config.toml
num_hidden_layers = 11
hidden_size = 192
n_experts = 192
experts_per_token = 4
d_expert = 64
d_shared_expert = 0
hidden_act = "swiglu"
moe_layers = [1, 2, 3, 4, 5, 6, 7, 8, 9, 10]
router_score = "softmax"
normalize_top_k = true
routed_scale = 1.0
balance_loss = 0.00894
balance_bias = false
router_cosine_scale = 14.0
init_std_router = 0.037
lr_router = 0.000711
vocab_size = 8192
norm = "rmsnorm"
norm_eps = 1e-06
tie_word_embeddings = false
optimizer = "adamw"
learning_rate = 0.0014
beta1 = 0.9
beta2 = 0.95
max_grad_norm = 2.0
batch_tokens = 32768
max_seq_len = 1024
train_tokens = 342300000
max_steps = 10447
dataset = "wikipedia_en"
Below are experts of layer 5 (counted from 0) of a mixture-of-experts language model. Rows are named router (the router's row for the expert), gate (a neuron's input weights, with its number), up (a neuron's input weights, with its number), down (a neuron's output weights, with its number) and show model dimensions 0-191. Each number is 128 + 32 x the weight over its row's rms, rounded and kept within 0 to 255. Numbers have three digits each.
After each expert's rows: a language model's description of what the expert responds to; "comes after" lists some tokens at least twice as common just before its tokens as in all text. This comes from a sample of Wikipedia text that the model never trained on. Tokens count by the router's weight.

# expert 31
router:103087153108077112161212064099180143141123168098138122126141149158118091132102154118160098126145151113208102131114135105181172108075143132098133109114080101132191058143142127159054115104125152127115111153131103078124134141128122123117157119115150117124148089141109177115139109189156132111215123106137138064107101135127151117124167126107168074117144149134144146135110144157156153111171132128151170069095156139133093099078176100120121125120130146084090193071156062135147123096115144093088027163056158139130132073141154118142163125145143152091110126065193083118109109183150184078
gate1:101170074125162038149166134135051167092155119161098128110112135120117129128174154135154142090063082159098183135082085165075097131131095125179133182146117126142118070082118065123114181118115122123153193142112085143128114128145174111064082101129086120101099109106117108112082076064153183098115178069136091131166167104107099146101173158122141145107107136126129088125116164161118112113102080098137108089139127082058069131098066114160081170161139176108143088123097098103117112105138078097123166113128116144159136158119170103135076128108075114090150159113093118109154148183152096162
up1:090130167146199083097098066186148123138084088073169125136106108087131094146135113132171120167108099121105074114105149095147113151134120115072166144111135152098048153113164166087133135160149134135114150093120162162116136108168110133108172146079123180159082171185131105149121134136086082159133117157079163143122150141134185095143169158126069173157182098122151138148125121120084127133095146128069138122118153143130192151170113136111100079127143051135140081136187129187210146114139132125139125147171089144057114083115140126172122111073085134170094081153061143117156059128111072124
down1:179097140121115161078179089187130156142140094113124101120126091094156084186117127156092115152106129097133134140163105093136162137080122137083210129135151196104108130132146110083159148165081165117104124112131122112136124111104157151080148154144077116113098101175159123137096065114139114067129090132103108150230086090134173131107121096134132161120135116118135170121085109134137129084147117081131255077140141148108137116110083105092050119155116102098145137124127131149151077104154122085179101139177084148109069090101104146130142126151039088103105118147101071106090160144145098127
It responds to: Indefinite articles and table cells
comes after: " |", ",", " with", " is", " and", " has"

# expert 38
router:148103136130111095147129162128112107173107121117128169125148166125161097132101089144127105203124145132149120075159170136107159175123136113122147147099147112121165180099129090096104126108166158144131115126149123099111133114146112192121088162194170094139160094147159134120153128139133130153107104103091116115043185143141144167089128160169177107119138087186081199169135105130154111161148098134135124117105140133151188140103152076110053184089092163144106158080078110064096145151089075060123097046103213164162106179100135155121177147152123150103158092123136128066126100196094189156
gate1:127134162100099166076145111119108172122113151104105184192135104132167089120143069182106128167132069140136101066125114135119127139137098136083097162164186131057122166165145127082171155119079140120085178137131088142200137137170101164161089115116098118071101073126113103151164151154172177068095113198090078168173135135116075145136088133185167122122192097151108148126169092200170111146148105188137063060143175082143120150120173120173107117124121140089112118121140128167097145153066146145151084133096151112110108171169114163125103082138148154136113141141150123140154132146091109153
up1:132137149122121119123075163133101134112082153180185076139101137139144117178066139131154112139136196111159152178138118122132146122164169125075139158171141157159147123161114120184106146146183148184113126119145135088104143074074164105087118187093157135132185127158079113155091197120104153171187073119125165160073149141152138066148092110125110101143170146092116088068114117122139140152139141104197151162088084173078103118162076094068094164159110109097174122080121144094146130143158091140136096138165087133166129082060103134124103113118149098128123057129155046162083141127171104132
down1:054124175103178154182172150112094143132160184092171155131121080156132145152109078058147154095132140153104120127132152128142177122082147125168146064151077171119168062142093140167086168074145134145121092088105116136172163112145099138097109112130122153115101075160138104168082138120081119125165084079069168149112120145121104064167119115118082142082178143143165166099177137114108136061124069120078153108076127125173147133081096120104131122113168120143132145082106105099174138135088044152141121165146106121149083135077133156110109107137121157148171140116165119098099100163046095079
It responds to: Building and founding verbs
comes after: " to", " and", " was", " he", "ly", " in"

# expert 12
router:200169154112133130142085147151131131184111084155119151097136162185114104117096098151106123150114117145119157118125124157169084134127161142146142140153089131072117125155201136147045136126173113190148154129117100150093132173154117182080107139174122066076132143123151178100191153073164127155099109155166102133129091130096185136170204088128129134111127160129143077161154136104177099073143131190128120162066079104173171141146167099113069171117114165101119126202096173127070147121120139157164131136147123194097070141162181154134200152163155174131132129151123130096105112146153113101
gate0:086122167157181114122116134083117117147160151139123061122101072107140117167144171143154164132065133151116150138135153121140147153145098110161161105124126107089147090151140120135110104131083173120095122095133124144112100140131087161187173106121119158105126139092157124152124091111103103085101032179099102157204135143090150078095165115152163115129219166098079108141132087128142096144101119182131107084142149192147158157156183142141148110044120160133105098150063200123106117091109065111133084144115024146149140099193110163113165136142065128113117111133158194124091142162164118121
up0:157111179143139127130137091139108102141135160108147142131043142111111107088156148087079105133100086087170133131179104136133126058140154131150157126136132120123135158116109050165132051138097130142133155090155095138205136080137125155084191146113197120176185029135126159032100163127134127110120095126112208134101114189135109140151138138128127090117144091082137092122064102144100124149138081134128118128108101077123180107105093082137114132142080107143113079082168095074079130087164097195114117109133176106167105146067109104119107124189155139099133141140153141142113097113138100170
down0:129139105167144148161106094150099129171120136092121131188137134080129109119120116081058108151144172097204103155126118077162180131175107158098135097080136208112114125149101110150095115133078118128119103086110157086060146144103100146108192101162122139090139172151123144084146121182076143143090089125080127105137093169101145117171095077109080095123133134197108161131089101134102176156095106169190175084080137153149128107155175096167183124085126117096173086111170136061138104120107128162151108115142119144086150146092097122182164207153172089163139146160088112088112172117125134079
It responds to: Auxiliaries and line breaks
comes after: " =", "\n", ";", " and", " is", ")"

# expert 20
router:085102140099076137181201136077137079118134105142098132181143150119158156064155111139168153146210141150190169158109159143144162136148164144198062107119123147138175079138128132153104119057111152137112101094146120085155159124129161157158111070129182150150157171186118192100154140114100070187162155180142146151097113099135130113118151162107153119172096124147106148137093086130104113090146048107056135103127123191110078111140132123100187130082116133133154101149134123176175156128167159077124091162163143138139159136121171111113123148115107152126139098143124107204145117109177198108
gate1:144122166100086225164157098137123167125132124134179210087131142080146096159103168149154163130142126167188164154092150096137162121171124148149128120115170142154117159164124129189175095102086109158154075118110150116171164104140152163120122170114124076131107127115151157106160151092104122148084132102160126174086130136035110122105150066097159101095106133189123088107134140149089128092082104110098179134128070185096087123212110086134179116133143101153159172071155114147133166107164134119126056109122160164130132110151088123157071128162160121135123149068160111088154110178166083157
up1:120102131127149085166171104138176115102088169085191179102113123158084171168143139157148119111090161129114129121180099081081123104128094112129187120112110120142172122107176128150194064110114094121172189137178183097012134101105201124060160161137144094127156122078132150122158082142139172186150127138072144147147189158131105113116106190143110133100146167140149126094144111137114153104133129114105134132138103173176054129088125187147108112115116152154170102162152116148131125129135137115144062126060123191111111085088118138103086150099110131104109145068185150171113131134178137120
down1:105105110109151122117159143153156116112093127157101156129139117146149108072055132195168115099110101148138106058169158089144102134100158122143092137173124108120145140202174182084138127158079188168158147140153147168128136076095132124167097154126093169150119058132098096147066073081161093118153136145126153126157116111114109121093127097068111059129099109131137144113190115194105119174118059167113214122201087141154160094175113076174164136135163173132147124155121134135107138177105152220096088093146180162106096136146164118137158125154160172136117113133126132099075130151120116126
It responds to: Name fragments, table spacing
comes after: "|", " Preceded", " Directed", " Written", "ited", " Sin"

# expert 26
router:213098164054151148153118106150092101148130135055108163183139065160172131110134163135139059112116127102165150193168145168159126163112151123191068177134132167159078181173155106111124081130086137126107130131117138081129102179118112118117122110125141098086122126157155117082152155207144100153111072106131099111087107133138121116119115132123065157115164098132088159161136128108130101157064119156120154146152071169112073141122137107105125116150107094071144141118107144086168156086182161125102093175096157166042132207143076121129147141132125141144131087126143160069109094149138062144
gate0:173105130098121129085107150138044100127128123112121113164134086141109123177149161196169089129108110107127131094133190146125133183119161144117150171146102102124099060154132145129112103168124146172115137067092101096224107184068104107087120175156155106149146175150056164188161086094109136104099150129119193121135187118120159140130137104153141174054084142128131125093152155135131087161125112118175112149162156193126141126152086151150131138122140145112099145078178170182155115103064147149120104199134124084124147073128087181197147103138168087103139092068122112131140094134117099113
up0:139128096151171104091058119147133066138030147124059082176135063087103177144127117107148136123084133097115145116067136142121123160158106070071165098131150111105092105173112129038094144143142159126107187089079165133160173157121158098130109121114082136144058151125134136143158131115108121169095127173123158181113183144054175117151058131122132152103135145128174128129117096161131140138121130138161123109099146165102150123161122167137097125151138095089113094144087165204152085122142049116083100130140096142142149120182160123118056074159114101129139122081115128155160087179117166129
down0:158135115160140140138097136087124179189166110106114049168123196152119109158113122161097137128139127169139091091093170057110102169094136098079123149106147138101164138113107066184144141163179144165168143101127113107167091092117179144144143151125121109176112180118221070118134082082114171186124113094104097157171105111142111095117112108114166079091211099116116138098171120128164141134176074157176119159121133125096137169192128145176147137103100109132094109076086128117107048135145154155136124125146099116079161107093087138108138112099113122115138195107057084104165139149155091123
It responds to: Linking words with, than
comes after: ",", "s", " along", " more", "ed", " led"

# expert 58
router:122119164147140078098092135139146121137156084125175141148107078129111146134117194117123091154163193095128187114175101163075089093148121087087121138092055112131068107132097189106123181097115136121123166156080141122131109082153201120143089120164100120082091079145174119146156092179172149122115160115133113167103187111119088119124158141137103115130143128217162094218133145111190149113143181129109162116159106095152092148101158082145127130159072133156097160100144133194140091113160103044081090143098198087141137103126125096141141151171145122124123114103132118084142132162104083081
gate1:107146122127131115155081119183158137155183128090151149149147152159094149159116136140125136073103141176129132155086128128121151116096159133123148139137102074050133152157075156163097159116118161152111203155153093147142127089113157227126085145160144130072146099149173148135148129079134060181094096134151135149090144146149113188068150096205161106154189124144090125062119106177141132132126170134106144128129110095163029117110112169134108156089116132112114167168121147136102129130107185106146133101065136077077090095185110108138114144170151140163133070106090078072148099103166160088
up1:129141193128138108170133180128090087164157062117112072089129107132112147160145144091122136063129127196100117228101074122088123101140155207127168085080092122120089148090069113124095227145148140157110194170114145141119136138129162178138072171163107174121156136153120171122135114104071065119107097125118169128155116127139143124123144104191130120194163051124053170095088119153121081126136116106096120103101170098147083117147148157130164125137115135172101142168100103146112180142115156083129106099140143089088093112146147136157164115153122077137150072111102141100122127097116120118
down1:150117169108109167108065158167178149118073138135147105180155151183159162222125136168149109141133153138205143127146117094136104160141130043127134138115202103102173053120126118196114140078179173124120138141119225120149123153087156083126154105159119170162149165177143116146078102107140161140086139153114134083139113088179147094115077116159134123097144136145160102141133127077131168157129071152179197112170109157165141159134128172139111087133175136088154117098099126110133105080127186130101103126103181158107126143120154127170149142146106174147110124186152043140126138123133158129
It responds to: Possessives and determiners
comes after: "'", ".", " of", " with", " in", " and"

# expert 7
router:143156103106063101137120120140163133156084076117114144143131175100144096117124099096140092140141177103163144141193168170121132147192082095147175139173162111132149110150170056117095097172117125135106086125126071061139114159097127155189111089127184137121175178106131150131165171107086144116169145157109153131123092128114097065139143123090154163135076121069112106159130073114128107117091135155095131193158138212135086105100135169154091041094140087135119139173109087165181072125125162149141075145101142166117109121147132096082095140110119156155182126092148138202091135121108189158
gate0:120109146122151156126105175164105138160072213181151065138121073137153101095112145142147128125132096127065107128144109045131139171104101086169163101139073132147154134144151152198162073104042149124132106121062080127158182125152144148151153096078147120126078154143133107146109129163083119062181117147122144173142100102081111134110106103149142099117118071110129140148150112159163147103099153143143127178208117143148109154154085130134090116054100164147153148165114157157133170116166055149151103149134105101158181088132176119137114202086063118135069143154133166100105114116101149132
up0:180113120115173160186136131114108130138134083109110103107179139093124098115147127123159099104123125069160103106125144149119118118086154051110065118092107165144086163068092156145133159109169123199108108194198175120144133171089128123114120130125116108100088105135166131085079144133155139104100116107129167142082150082203109157083119109117142099217095166104119111116069123067074095145153111085093086189132188102110164116103124113129162123174102084138102143104140114145079149136134197126125115066162136111115052158105121150108148144164133161164118154127129128106100065083183062139
down0:109118143094165124083102180119078128131091128147130145123151139133129123142160165119148125113147138127131126131114098167095100128087115115119096110128124143158128127127121106164147131112059192100141130171132129108176124115169148172085133146124092146112130140074141128120198114157123144082185130123114148159140142110146146086134113132163120180095114162116131134151100150125172127142128133122093000122111108089099110132130139104143137118135102138110162103167119124176164049098148173140109108158123119084120077112151146114118161072095164101132124107124154143140155127098119130123
It responds to: Verb-stem word starts
comes after: "See", "|", " |", " Votes", " —", " was"